Weights of a small mixture-of-experts language model, trained from scratch on English Wikipedia.
Size: 10 layers, width 384, vocabulary 38385, 77.9M parameters.
Experts: 80 experts in each of 5 layers, a sigmoid router.
Training: a variant of SOAP for the experts, 8555 steps.
Below are experts of layer 4 (counted from 0) of a mixture-of-experts language model. Rows are named router (the router's row for the expert), up (a neuron's input weights, with its number), down (a neuron's output weights, with its number) and show model dimensions 64-127. Each number is 128 + 24 x the weight over its row's rms, rounded and kept within 0 to 255. Numbers have three digits each.
Before each expert's rows: a language model's description of what the expert responds to; "comes after" lists some tokens at least twice as common just before its tokens as in all text. This comes from a sample of Wikipedia text that the model never trained on. Tokens count by the router's weight.

# expert 14
Words linking a subject to its contents or description, like including, consisting of, called, found in, and colons in infobox fields.
comes after: " is", ":", ",", " such", " are", " was"
router:162155137118146122128170162117135144128126100119125134175145113106094145142153159146088137161163124102115120072118150183151093125142131128117163124126144146072138129133131123153125098104144097
up0:145123168158167127114171150099149176136158126061098114153143110114125143134161104123143114113145100171120129093141148101140087139120168169155149148133197100117145139124129097145200108128121121
down0:149142098143139172092093138167135094126111159127134130126135122162123126132155112118135160093127126139119104136126131126113111145109092099121138149092114108137136114134127201130136136115131123
up1:134121107125171132136125108124109084120131151131162124122114108137128105136119134122118138149090111108134124107092130207107091115125133127129168165132169101159097131069147148160152121120129148
down1:116087112131118106137163105154167142120120104107098142166156107142084110128141120131131120143159176147124136125145101149144137113114142145118085137097121170081135119117135125121135124133152128
up2:183129117113114150095151133144150130122116103162151165140158138112139140155141091137127128129108071153133141104154116134151117151177116163125121149129145145118125124146141088139082147128121129
down2:132132090115107114165100112118126096161168138138101140152188137117132177147079137166090163084149112116122147187161108183167131128107121134151158116153114084103127082134150157066112124143162114
up3:149164103134132114129117188082164140152094157117112125155166073127082150140098163154126139113162086139119150158105122158137177119092163112130127065179169147144097107149142133141146100112132116
down3:120166105144169103131105121110136123194093106143101108176142105136123127143098123142151139155161109139139125094117126113119128161128095115146134073131111150140134128148193135157164092132076125
up4:107111118158151106091106116125112106127137144123132125147140130094079149123097158124130101142140124110099156126106150142131110129085130101123155096155092137157108109137118153166112088148131113
down4:144104140134103141146130123123132117134125163130113122160126148128163126107115108154110125193154107137115162128117133110140139117131155136122113112089143146151148114071126105083137108110102174
up5:124151116119104139114167127166135161171080121127094193090134127127110101107097158096111149124157124110127134133127132159179158153099135135152116141169117133124156143158154106120142120124087092
down5:142134116149103146113155175162110129119140135132128088164096104080107101100098120148130105174186156117134111133142108118183167131134074130160176095117124148141158157156142127142113129143120139
up6:125178139111135117134104130108178161105122160109129166128156149130159112107086140105113132082107106152135156147127134087124145132158109115103143128086082102146147155104116078100141078118116153
down6:106147170159179092147121114087124113092111165090099131138176162132082132151117106126119118072150101099109152160152107096102139105121117124116162168125167153123100160167074125125116165129136105
up7:164111123182135101114079153132155116125100130149156132153124163116102101124102173131135153163126119105114150112150132147067125154138115147155130153135121082099136142092138128097129120122130129
down7:134100130118113111110149108125146142132111102109138136138095147167120152131092174125127150098116160098112075113138111147129171109150156116118139181127158105149125103147111163137109153115109132
up8:079091135105099082092130162096108156111172094123114144087134123111115158130116118094146154104131102121115130115125106141091161135131120135124159122133110110111141145116184169173119102101105063
down8:127135168119101156110148142110101100131146107120109130090126130142130112116063153144112178088137096151113068142118165125097148140126135143167120156134083117139131145168186127092133137150120164
up9:112132130146147135119147153151098136118127142136119101143127170109080119138097188134131116117105122119142147150138157128151078164099064131129116089169120113088116136162166133143119131127144132
down9:126108131145103145117141149170144170104148124176142107135121159141066146135144138138155118113147117105193138119144128156141166125121148108139137093130104122122101133134128131145114147167079124
up10:103117101114172117106130139141171140151153105134124159061141143118119125158157099138091110134133123134156091144133102135140114132147133115147165105123118140172192079153153148107176182136106091
down10:117128137108138088134129124128104118121154075114164125140136170118087125113124154110138140120119115188154134131115142139110140101136132176111136153167138089106160131145118139105127156113172124
up11:154131151141149149092120150156147137173107130149169173140165095147099162136094110126139186121122122135113184141112123155136138146131112156145156128143149122119111114113127107087131154135131148
down11:157167053102143165146122103158138150166124120151129128124121133105123165181166158094120129107115113089127141084086056116107129144129128111095124137115124124097075112098133113112135145115137173
up12:176126117140098165140124145140158136180188158103110153140153185112117077128113135143096072125151116122125147113119116141104136134121121070134173100116144116116134083123089137145127097169094108
down12:110127161115153135129160192141128105156081099141123106128099136128150156102149121143174108112124093107134133157140117136121167138131150135167116097121101136140116143105138110117116120090101155
up13:138153135124140151085109154136119116165127109110122084115115139158097110122159111110104167094119113126156132103134133171121139114125125113115149119115153151123140097128151148127161129119129126
down13:134176144144147138152103151148101167119141067145115157106142144091166154195168156129175144153132121127105148155096132128129158155145182119155123126118119166152167139125133123162096127126125133
up14:167154126102075144147110109092114117117131121117143130173126105120130154145093155125087133142103093155116128127160105119128069152133147111105174100128122108150127146105135137170144109143137082
down14:093098133100136174106104113147137123141115142139125079110133130115141131147149169128107119119154145132128141115142157135123135074099136107109135113121144118121140129096119150135131098171175164
up15:158134126122120108108156093125103115138169107157116142102127153150180086109113127149089112123124155153108127194116127147164160115128138142125135105157087127130138142123121130183129116169123165
down15:165159124106158138132087128110132144099109081163108140109073132109099151164127121114177139124145112154129094130161143100092119090102104170155152150143131088110152124124159123143116145137117120

# expert 47
Later digits inside numbers in scores, durations and stats tables, such as the 0 in 2–0, the 3 in 3:03, and Pts.
comes after: "–", " ", ".", "1", "2", ":"
router:159120148084130127148151137087172137142166120148147111123128125092088153125145136135108109145138106125107082106090133170173085138136135145071122139140107138114159186108086153135119139122121137
up0:118083122096132096150137093124137095124150119162159164157095108123111112127164158101127121147130119121103161128139138162153154122182119077137119127094130118120150138099114123149132119101114157
down0:150127151156179107106130134172125134127161115123128105110130150164193119170119105147135110114129134097100149131093123139125136109090115089153171126133162156101104154116168127104157101119146116
up1:126120139114153123102131113139104194165093147101152158147129129121169126111130181086109126152120153119117170160101152123140130112136170153144083209135106121101114156121149164120066160145137127
down1:129101137084144128142143161136184101151112117115119117136144154153118157139124128170107152100133137164140129133113054099105150136108131125136121141125171155159129157106121149114159119132145135
up2:124092125110149098119072138102140123147115165132176113125108107089092126158153146137146121107137094125158133097136153106152107122128170147143096172123152083146094163125127121148138133109120154
down2:146108106122150142129126171148093109075084130091142098157108102098105122136110096127162112094124119102110156109160117193084141137072115132122102151092152151128117107101092140090138142133144121
up3:109115146121170120156166159126163113153061122119126120153156125112105096108143109097110153087121131140128152177092110143150122153142142177127133142154108156136096137117120125133154186125128151
down3:090109113103141133105134117121160114090112189114102108096153105187116122112178075129141146124162116105094137121074100148181149129156132167100118078171105063103178169123127103123129137104104135
up4:139128123128127128150144112129105092097178137109132151087143138137127171157142125138097111149167172128130122136098135132167118100152107073154152148088185102148132111164099099143139138186137136
down4:164096090128130128123150062089103096111097159077126101117098120124114128153141097122119129151161129126125138081135103087123107133143085128084116123165142097118175110147144143162126129108184126
up5:095150108119136137150175156126148145127109102121145092114162124139154121107142140104124142079151162102139104100109121116133137142111105095122105158143149106079125151159143142142120171132182119
down5:172139160117112133112141127124163127135148147117135135148166121167083113170120109158142100130115127151161137124119148151121134156115159119143115114156105135121115135102120156139146092114128121
up6:143099154131115115149155122143159122102080114150114117115146101133109134149156106085133138181137107136124149105156142152146106117128125135135177132094132077122167125069133168125122129124115108
down6:135131144111106098153144145131128116133086089115141094131128154078083119133158085122118141107109130105103148119114130135087150150183115111147125129151100139151150136076114107085133180113164136
up7:144127121135171135115148124085144129145168118142141102111163175148153127127122135145143143093090099124107112122106167105109115144119139178145093130137120128139140117128145098177134110117132118
down7:111138149131116128108117120166128109096147103093094134101111119081123091132121133107122121152107125119080162157116131153138114097167119122117159104132139153106104150099166129120117150082151095
up8:096120141139113127090086111136183129104091141145147107131110092134172136140122135104117150159107148106112087128112157142122146116139165116102153089140087178162133124149139106137135102154157138
down8:094151113103086112111193131153076135109135102121168161129111113116106128180146107123090158147121093153151129154140129135139103155154104145140152124180087165125125094139116125116131161119101061
up9:170111104126129122156090088139175076088129144131138109108139131130103132156104158110153172139139070131134156132122177152110142088151155096153122155162144147110180132082183127084111135092188106
down9:108146110124143109164129132099105104132115115128142167100123124142177144095143145119132094134104127122114086151112131097142121164093131126120110116125156130158103144139135134138124169145141111
up10:135128141098130151160124124094092134160123113121134116134090148148127125124135134143152101103157167096136127139130144171163121129113087095159110121138121109127100077096134102121130124167170145
down10:081133135147164127140121147132130109123129111110118143176166137128123099120138130145121154166109109135143151061146119161127133192143166162157155090148139152112068083092150137144126128156085145
up11:111104158126084098111137143152158098124140147142092159128184098183112141181142128127179113128139113100111158100109125113121135130084105131130162140120068118106134126135165142113157143132137100
down11:124113123125087148144120148127116128093142117109132145155123135163118141116127089125123118120089104152145159169115105134174140133115113095115138110152104108129184127148112093101138116189126123
up12:122120095125123135173105134126137113152125135123133152152176115129148148160096102119160166145139119144160148114085138157181132151117098091112120096097154114135126109121104161144154156165139125
down12:113134108160139108160108097173118125086104180145131094128143145143098136126115094116109125189144152125112153154101120144119134129137088150119125168152097110141191096124186124113107132180086085
up13:167122134154148143078158140131123117136143122154173134155151127164151103128119123178135106106071163128154159118111160180137121141187151115108129128078089151138131116112147177110111151101127121
down13:113132111148140103066116124124109159108152114128136075129122088126115163093144125120189161144089109153150121123107127149171130151105090133147124128166084141151092124170114128138140121104131141
up14:123135163114165157164084086154114179089143085113178103121107117135164121146128101119123078100163130124148139131150128076168132102132098167131151108111148108104118087126135161152133109179147098
down14:117108110105110128082144172125096137120151120130120129162123105173137108142102131154105149152141112102155133055128159120105145115164162129129113105159090144161132105111135138163129107104133100
up15:097095131119146136149132133139151145113141122108120134147074148139132146098124109116093158142101122159094102122095151144106167128109142150105118118108103111128132134085110129121126154132130128
down15:137137084158119140101126150147146121173114126123121100135129135161185161159119101125203115071123125111144119122127118063138151167115071106150154132135131104166129106121131105139168125147130147

# expert 12
Individual digits inside longer numbers in tables, catalog codes, coordinates and years, such as 9 in 99, 0 in 1950.
comes after: "0", "1", "2", "4", "5", "3"
router:138148104116083127097156154098144174152154147143160115141150118159089167162123152119096058132133102125096114083104138121130148168137121126117119148185139152120071129130058145098080123117135125
up5:137147129102103106168163116135146138145147123147128089126165147096189104148127148139120161121074144146103093107114105146119123122129141135087125148154123139114116137103143131135129129124109110
down5:129139114116121113113105116117094170162133143114116126131142151133101144140152060120151147052125099154116138161110136108120159128066116131129150112150097110108130133176099166135135152114137056
up6:115158120067127099168143139094121126128171122140116115143124088149137097123119133138121106080097145127128098129090133141146102129125105149140133156080122134111092127122113099110135149146121141
down6:148098117146139107136134121114185132110097142131102109155130136151108160103119092117110106109162116111111138096075117108136113161136107132146107065130119131153119080135096104112152132174148091
up7:116128153127153073153112095142149107141123085116090101146114106101109160127159134112115128133134139194163171082118138158112146126117116105130078143123118143083093142159115148128104083183146156
down7:097144101074144121100130109091144097163147125109151140123143159116126132096117127167086140091121149133089091115094145166087125148180139122139139101107180181156136138147141105118102091146145137
up8:116167159128103124126154155143109171163107132186107115103126124112119130151113083161132122093098150147175152135111131075112144128132130113163140099183162112110107131142139137148107117121161141
down8:117126098167098144131139149135123156085134121115114161080123150155140116150132126114170129118147158123118119150111142137132118111143142130141122132134140160105113131121110159120146096150120100
up9:150106159134138142116069100128153086082109097151116160115109089134132123132104136106123113116142133065116172111104161138139147131139091154108157123147113073141102129119121123131120117131101096
down9:109142128137145122158163103143128141160111186117123119109130103146125110161112137145120106123140117108122155135164122151137072140118163126134105166125103113118155139114089157120138130111127116
up10:134167148112134141138143132154160139145144162111179144126126165111103114119138137127112136148163122156103122116154118140152131155116111142148146101124135104098115117142124106066146134136141114
down10:131169147072110141169121145130166111103118124140133154103128101146128143093106100135169156134120128123175094083121127128149120114130111127182126121093122100112138120151140129125134150108145166
up11:119118167149113123099125136134128122148113142143172117084164122155129122153116134160114145106097127114092180087113155134153127147123108134129095122165103109102145145182107179145131100136108113
down11:134123073112146124129206084106119126113165097113155131121145122159136119134136090149158100094116103112170075120101131119119141136156114170127100135126087102112148162053136163089153101129122163
up12:144119147133133121137190142128121102132145129129154144141151119106082111130140148099131146095111130145133075099111135171114136147126139150132116146132140138150156094132115159150128112114109110
down12:110083135105069099108088150118090122149152118123157138124135109132101114112080115158137183123120167107087129119138130107151124099154152103112130119138099156168099139136170145147098101122130126
up13:181156140125093123156130140079143155140146089140130127082123130110119152153135150166136133129133122111183149147132082149113109163077174138100197129150075137089130115160136093100123149136160143
down13:132120168158098134119072108181163090146132127108101115131150128114125091160153144127085084107136101142157151121141108091131132135111137153133121127143097136099141139150133085129149157164152145
up14:148133172068137155091103127103083112133120143140157125155117107138103147081094168161109114103163117086137112112117183117122126131140182096144131095198128140082119128088100126157137131164093122
down14:157144130157122156108108159148143110124118140136099076117105134141180104111140103120112134168120146128104133118141150107123105157066116136131151111129111153118133062089116163137136134159137128
up15:080139152107139132152126115135158117158099112155085144154092140112130163156130093156096131129143120113131156178114099172130129174110113135125142141137102128166098128135119121160144135162152145
down15:138077126100142144155129122161172127173145103186143135122119105131125144074124086171157135123139115129117117106168077137099100127161133157093147116161153128161135126148085093117097113124171130
up16:135133112174100115126104106136103117124163131105120128115109095105147100168123132138152157105112119103137114102099112123127077125112095149137178159145106113160096129119139149123142108143118146
down16:134129145118103112124146131103183138114151135083138105110113153102133130151148115158094124176155095154090133125148123154157147108188119124068132122130114157116135125086181098134150150131110132
up17:111133137138139115147131076144110125191177104096166089115116146134090183102123124103109124137126134136149128165158134117116167137134085126140137121126119112134072113176088114139159155127126137
down17:102127133142110132141108120104162087122167151139069192102120088111127111111128135139164110140134112141129112163094146140108109168128140136171126138127137114108129154113120106159163137139103140
up18:106097139078134142103060106087135082168093153118138122105132097118116143164089118098122141157134144100124107154148144134124138142145144180120142100155129138161116113153149099147081142126071131
down18:125116153138130114131157133112091120145153135134113127114128092114147128124119163097073136151130106141127123146118113148134137128121134117116146111152111115147129071157090133169134177135090113
up19:151127160112130148131133137150117124155134105146125126114121154128106164139119122152100134154126123130114104151158136178162142170092151128127132108119135132140123132124118129142111155137175130
down19:159126110104139127125150143161116115102104102110117076110122114133144147125124130147169113114164132133108142122173155126144104110124147159148138147067101151158152098145152120104127093137131140
up20:099136147159153144099095097074105105131114086117100129147125154140144133148173103115146145098137153123110186121093168132101094141114144132122183095090138157114132135131125143161154150106147132
down20:124149097160109099101159134153110151139164174107124134183144139123113111121118145120128129129124103164139092113137111149115147152088148108122117189129144078097155104124126170111141167168133134

# expert 17
Past tense verbs and participles after was, he or a subject noun, such as used, won, released, directed, found.
comes after: " was", " to", " is", " he", " also", " were"
router:095120115109126140098143159115108139122124142163099135141122137090057142132136166122121102173127093081137096109094137131138137127145103115122165096110108120110102125146121127096146107095165125
up5:087134122107148183097137164107104074123095094115105129117127101088116085155134159135142111151140088096126141143107094124164147143187179134091117165168167133108132115149112111093134127110116126
down5:130121143111117154169181107172118151132159189180117135134140118166126131117157116122144157168152155146156171121122181109130114104092133144099103152102156127146163127148166114131131133118141121
up6:165159144119126110096128143105131081107095160142115119106133096154154093145112110173127122142107139144144115128131158074131129130124124148105112112151140097115108123108138151144071128095169104
down6:151144072121151120141083146122173172125121161180124105138111143121144149085112146149141105156164093164132117108086074128137150163099139137138118103150147111109129135129143125180113055143121158
up7:122113048140170095157097116111135145120116196146105108096140102165084120119067131127149115136129127155122148128092110134139141114159146120151149071166119148155114147110125136160153160148122119
down7:167123116091113140131116136173133147123102166132106095150147154145168141142129108120133091139132149105124162132103121136108150114096084137141116132133131121136109158116113169095102111145125067
up8:148127139156119111119090184105096128092103100132157084166109095142135139116135136139119142146112103128133108109127141143127140106121112114136120128141162093099145112142130120112168105107133094
down8:119126074157159083114147147102112150158134158153105159093152140098121155147160146140135121100144099142128110126125115091147118184133111096101130118132152149133122117118128116131130121145166128
up9:095100103138155119118120139126164144135140087154104096111108157140180136114163114147105120104151149114118121112182161079138143122090132125188153115140116117115145172105138149118163153140078111
down9:166118105114156166162152092128122112119155098136149133122103133136113132135135141137147122106149135166119115071147115116169163117177106134135107137157106108135121122152137114111125105132113136
up10:117178067159133169128095140102153163099126128175145125128147121158131159129101113141126104115110166121106143089160107129102117127090151110143149127090138122070125136119134152083093137115095127
down10:088155103113105133149103155137120108130105129128132079100113128110118154092125131117126155128134156088163137102119091102139082124132151125115127139163118111132107129097128126093161129176107105
up11:090117105102139095087136116136138101134095114091095138092147112114173105157145128110085122162117130149147100125163095143131155130122133142085134098123128136130095092109102108146150161122150098
down11:157123149142223101142091119096114167144106133171139132173127116143089093156155171107116130125144082136114087146174150100126096149149107147140128161088129129158148139120133116149135145137146159
up12:137149117083105155138135115075105133157144141163180110149119139156087102106149109124110118102153089100127137074147158110087088095116148124110188161129139123160104141137110137157113131144074115
down12:140139134111141112170116129156144175150175126117147169096131123118136142119154149123136127105121124133152158144140126158171092159154122124139122161138140091109145109117151154149101138094137140
up13:097110107131141097175134127129140138171100145123165151090117153089133158132132165159134138154126115097152177148094127095129133167162102116110167080134148132105160124164155100143127129165102144
down13:123165120144076173083118123142130101130149131168148082132117080135147105104103129147176082136090114158144159164175134106120131139154106119153129132161115117143098116107151096147082122115131083
up14:094080123117122128141092070108130166158134103128116137130112151140075154183150124151142188105151126124129149140125139146109163137129120129117140097155122138116074126114134177094117145072131153
down14:172149204124109124099126149142116123162078090075081157054135144113155113112127099116100127133146108139148090145144067147114133154151153088138143131107167129117124109140145104155110145109172177
up15:106139148119136119107121134099104127124132132127145133095099116119136100108121141135138121105116117120151109122115135147135138100135134133107107140114135127118118191171132134122156150127095158
down15:139112174109112131113169150132097123141101103151121118143140128116133118127107163122087142133146133105154174166142176135142125136118109105110117123122103114124139163123120151127178140105140140
up16:130091162108133115130138156100128116116101060118142118163148167095112151095113135142139146088147112156146112171106146094165109114103083118110171137160124105109140180081120121111124120124104112
down16:154141097118104124141122104176122123155116141101165120126141109108152149155143106128105077127133146095140137084140140143112119144101111113091125147140142140135098190105125149135164153167163160
up17:095112138136177150111183093133107145137116162120122183130129146103098135084148218070107142162101110115125090105102103167110135142127131127150124143102173134133073159110124144094173139117147103
down17:176140146113122144092142098150110140171172132140092126122151114146120126147136125117108145093118116098151143112142108150114146142115117151115161109112156087158136126133176113130070083075093152
up18:103126152105083137132120117116134120143139125152130146117135120102149121110136115169103138123158140123132077126098139116132105149121087114172137114175132126149128138096124170139144118129139104
down18:148136133137166133124129127142116124141095097145135138093145137140124146121126125131137074120098110150116176148121069103155149146164151134141083142126158105123130112113149104122122136109134166
up19:179109137168116115166144121108143123148168137156092130153146164122132138144147111149181101154096100086136112127165140088109152118125149102147134157107130141113145157091108119125166122169134144
down19:125125073127128090098147098119127142157147109125124142125135128133123170151082063123112140117154120131100092103115091097176136130144127124121100115149110157148109139151127146095110150108169134
up20:097174182089114141131123175113128175125101152135127129122124084144100123138099169110093115180095162131141151131148130107136141123117115145115110125123091101137113109140147106137161168127117151
down20:148131087121142118122119116132146107140106164140111123121094128158108159109117106122116141094144147121053122089097133141105098133106132122104139101119068124140128130099099110144114133108128109

# expert 4
Final digits of years and dates, especially in lists, tables and time spans, as in 2015, 1996, 1937; also century, ago, BC.
comes after: "1", "2", "0", "9", "8", "7"
router:142161087101119138113157141109139144163159120139116093130151114137105159142152141141111073116121131112134072125115127122123119164150142142122130146176103150099109105118118157117141133128155115
up5:087125099134075141136109135152101127163132127176122095147188142133114131153110119116131101082137127129140165179128103103105155127092092180127100094092147127110100114137113176121143155136165096
down5:163155162140146158132115130149106146107072121168107088081107148119134136174084144196128132112150086117123094154110124132156107089113168120122143136128149123145177147133170135138142178105172145
up6:091137110119171122157141117137107082107141115115082099136153158128123129160165156118111075167101151143148118118128078128105151126107139137114102136149120132169089116161105092116149147146183111
down6:118171154121127114166160142127129096123135107091096130098097124109109138149105129164104117149128088148148107119151089090142155121124122093152144119151118113098145144095155105132131154139123084
up7:139184158115134153115125136123153117122119199153108167190165159124124138136133146113141119135152150118145138139107140120127065139102141189133124129140106070097113093128151084118121118133131146
down7:142145124148153106135148103110101113127119137160097112119133122146082131097098110140123109111165167132121099156172097169171163121119149124122151129148154129136141131152117116145124155126118124
up8:143090101129131119151135135166148147156091140122109130109088158143153121132143106129131136126152127166094115080138100141174144138131150143080146148128129121111124134125127154102124130150158119
down8:137149146160143163118132161152129101184124135126164132143157189144130139139118124127113116081123136087133108086126109134128128173119152087161092145090131178110160160130139126127106133118146104
up9:131126127095134138139127168129122141141121132106129154152122139179102127129166125112152114134181070168098138128125130148128112156136213159151089144141100126060140131129109137079177160146093131
down9:115155178123110100118085149145113167166138142146138141123116085072171144089089150135103128149163109117082110097136122133101149155155128117089092104165104173123143163090145137134128123096136123
up10:143156113143099112120140146111143116124129127147151097133094145135124095141130097172120118112123120117156159093133098121117086107093102111159082134150174175103123128095115135110129147136134118
down10:121102114139124120151133121123083100150134125140165112153136132120153090147140117123157092106145107150086112131103150139140152100093130128132092087127105116125110123104129162132136104162136133
up11:150089131080180120073093136140106101134118134158112151097088148125128105078133108116102127144133138117112139093134134138106109132108147166101153100111154140105162130084159153130152190145128104
down11:123128054166132151133144081129096093072142120131120139188146117070098192110114160138165149138109105109118133134104159127119163088110113113076134184124127139133137112113101125119150113097134132
up12:129088177115133116132149097138119124127107112165140091093146115147149101133119171149144138112147137116137122124151111153147139091114149121127120129174159136116159140133136136129135118188125118
down12:079106087112086161096070134129110141117150151172119183106117140102122139107129138125121116197090128128140125143062169130102103116121120134147128139135146130145081108095141134112137141121147113
up13:152159100090160113147170135115099118140160151141153134108148101131150091145140101163136122095131129078128117140106164116151123121170123125134088156159082156115137117126140102171135157159111150
down13:136115119130116126103059108113133121095108134101100162085135139117074168162165116129094126132147154129120125120157134132157131131149098147169127135108114167112128154123116136149108107108150156
up14:129164113131108130113163089107136133133148127107144099129138108101087132166151163159117126136159136109096069100124149160071141074134117117134159172185088128141114116132134125151107135157137122
down14:054088103114154132072106104153151120109110140117093147144117144112099096093074109154109160166154146133132152134112142156123127146074137144168158082138143132113127109141145131111154156177140166
up15:148137097099154078139138127106148131099180091175149133143116112137101151114162155112113106091130140184126134099087113145137114138183126130092108098088111184128157088100160126131157177175158133
down15:139093103138117091139110138106105108110126143099117131125129134120122077173100129118115114106079130111113145152143101134101165144093148148180119126161133119150113135133127118113149129125133130
up16:140080136134096101105104151117126113160156146123142136120135158112113087147167130108161100134121129168150127107156134158086090167104124122094149124142097131119137118177122104145119139146110084
down16:140103138154132160146144103148144115160124105146108118160104130120093122142126174094182100155134145127149097141160104175129124105128171156111134193097106129094127157119156116111098172085143137
up17:145078113147137066119170154130120100159160124136119163120149146162077147134146129146105095138148143110148145112109092128164143156086125127118128194121160133135129109118094144118145066127153093
down17:142124162133111129116140162143111117129119110147149130172194114111124134097163129148156136097114138149152105102098141131107112156160150103086129100120127122118114104092141153119108091144119105
up18:206156104157113129105133144080142160127151091120166088093129175177126105179134129129102094115139118118145114084089160098055151147085178075104124120114102132159147141165161145134121133142105118
down18:150130103095077095144171097165104133112128142140175110137125115137124114132105120087138131106122101139173107123139135101130113104159130117122136137086152115092096096119130154168165126073155147
up19:134137139111153134145147136120145150128160159136133087099100130092139123143110148139137076169097137120086090142124142151175141071086106111154136146139151159147152143137105104138159147099130168
down19:124147127116108091112139118139103113113107103161126135147111092172147110143134110134109148135107119140137126135117122115125094103104137144157110125102108111131132116073097133135100098150098138
up20:107129175101104159096108103122117139158130087153156169081084143157128126131155124141091140085107118125119138139090114157142093095107130152121124154165130137138155133120122179160091164143128128
down20:112107133114111106097101143116119087136132135163196121134125139156099150117150132108157124149132158161088121137132120146127121127114152124124145101133122141159134142130127149131170137100110098

# expert 42
Function words after verbs or commas, mainly the, as, a, an, that, as in appointed as a, as well as.
comes after: " as", ",", " was", " is", " became", " for"
router:124138169100106120133142170102161127158180131153108111132163056138134140124136197086120118137123096083108125131104117121134124133112135119128152114150100099118118115126126178118155123186132118
up0:146114115104148137092104102112131152147112119125139117144137134122106124136134123149122118091102137164102113107153110146136166131144105112134145162101128116112128126098124153118106112124115089
down0:162087106152094182094155175099124121138104111100110164156176140121129136097119139133150142124171121110097107141147092126140109105143127137186134140130117086105151114105127143107122082124137135
up1:104113116121136117120152108137136097121182156129125097159140115133106195118122193136149115149148110180174156123113147108130142107109092154113133104118179138132131139133167149104093137129164120
down1:106120122129141099137132154126100122089135111150141107136164125103137171155125115120132105097133164120115070146135103165126149130134122167140118123110152105147089173147128101162150139135100108
up2:101158088116138148141130192155176100125144138132106122131108082122124148074126116105117110146132143117109161134112119164138113152070091123140118076143109158180146100150112141165132120148137095
down2:084115111128118098130168069117125082124099090097120156124111114124133158125089160132085127135158112151136141098106126151175181115109146173184122148139144123132117135097110127123116126111074149
up3:107114130129112151135160118087104108141158120130115111176119126106115153106161150139101067123099132116148125122142110118151165110111127124122135100121109101122120146152115130123118113169128187
down3:095121131117051107153101163132125119107135151093121092131159100134156134126181123106163110193120141093119124112117092131100145095125151112147128157170134133141153096123120130121129140122127144
up4:125089105128165103119141115126117130084140094135133117116165107149141113119142185130136128141176138133073121125096141130118133107110106129164136121124158170162089142120104154152119085157162127
down4:119091122109128126130128131109152128148117091147115159098109123138102143113131141188117134087125162177116180165092142164103134152107101123143150131088131114122109104102133136184077127134144127
up5:125094141122101165140118099132113181113112083118174140102117118116101095105096123143153105113123149128140114133143124138123130141126155123137144142136150176138130181139139154103142090120116111
down5:158091109125191157131113142144099141104136141105148135084137097094156161128159113083124154107147127120129136166111102116131158152153146136094093147151122155109112112139163159163143100157169129
up6:106082132069105132136186151105176077124103154154100118139135168142151064101158142168122077158105110079124143132110165162116146131129158161119139144108113135127082120145106109130124144120103159
down6:132090126138130123135126110134106112141135096147142139129115116086147143105124140132146150112134135159122124154131158136118145116129101136174130059108148133151140116155138160109128117109100140
up7:091116105121140167125118127092161126138152146114152164149127145088153132137156121122114162146154095121136132118126139137132122078156120097135144099158100138118136146141137086091133151158164121
down7:120103098149098155112151168123159124117161113130178129092094160110120106118145103161126102075136168134126158078123094162081134107128146120132161134125146103152129119143121166112113144145139141
up8:077098117121173144104097131099137130126094107130120173104180123119138148133080126137133143123113102145136149135142149134152115151079162152120117149104137129123160166145132142124138143153133139
down8:068113120115164186084156115135138130142148109145142179113193121129139107171108102145141142128113134130097125144098157156132077152116120119150176161142132101112107133147139090122128110151116143
up9:124158126089104141103109145118120114145114147116120110115095080131142111108127099156107094177117111107142120098169108118098143140140142112145139135108112134144076145109130177143162125154085130
down9:126113153147159092135161126118145147129127132165134124109074106103124160103130151125163091133093124111161107106070106133159107126083121108087111105100150107134122114130152146134109104185125142
up10:076150124125171136143127137123142100155155144076132163145131114119131108122143153147107127144095110117141102177123150081133156096108111097163112139135102141124103106123142132129131072159089106
down10:116147134096168144146102123137134123115119117103142159133159082124124095152163155162109110105148179112143144167113106122175082136141118114113130135126127152151142112075105123136135106121134151
up11:143111145131116139114124155113154104097154093072112147104104133106145085150124140102178122140149132188139120140095141103131137120110129106110146141156108105148122165137155102153093112150156183
down11:119134092160144141173110152119139124123109090142153153145103125139164114103098122150167126148171144137105154103144089123101129155107143131100171125118131126181140154144151087093143103134080168
up12:115153102085143137128103140140114105108139137103129148140119171142127145106149133092131124143148149103136141113090114152129133104154157092144098139122113120101120091130130097111122115121169114
down12:104150132147109164125093129171125140131156148136153118078062088133138106148139146096128128106122120109138155118161140140139154117096125121085128079136109100123115134111111177108117192154093139
up13:109126146146167168142096088119107130097116131105135106116104116140131135150124131125130153126063116112127097123088122084157124103138152108142136111136084129103128129163108103091140115138084133
down13:163117109119172151101146142171126143136127126107091120130129095155131088138118114128168139132145106129122165140165126121118097150092167163161128182130168118184094122173115111103130115164085132
up14:117120139126126104093139131146160157111118090096135099118120151124133159092151172116105159130135112112123058050126157149114093124127118142157142157137143089188146154158082098085131135142144136
down14:068137169178149135136143111138129123149162115130142134133116167143112139088073101147148100094146144142170097123113146169111134146110114108123146079137156100105138151113067146109151123091120131
up15:129163133156118162147122114102129122120160147148182182116135122147099080125126130171108118176121131140118109107179116130146107146118093095181109113130188128085149107102141144138175113181085172
down15:141095112072127132137151107141091133153146105118127086133098145125137137126128157108150139103103123153162126122120139135087133146109109114108133098082107094158101164171126080131110114151132123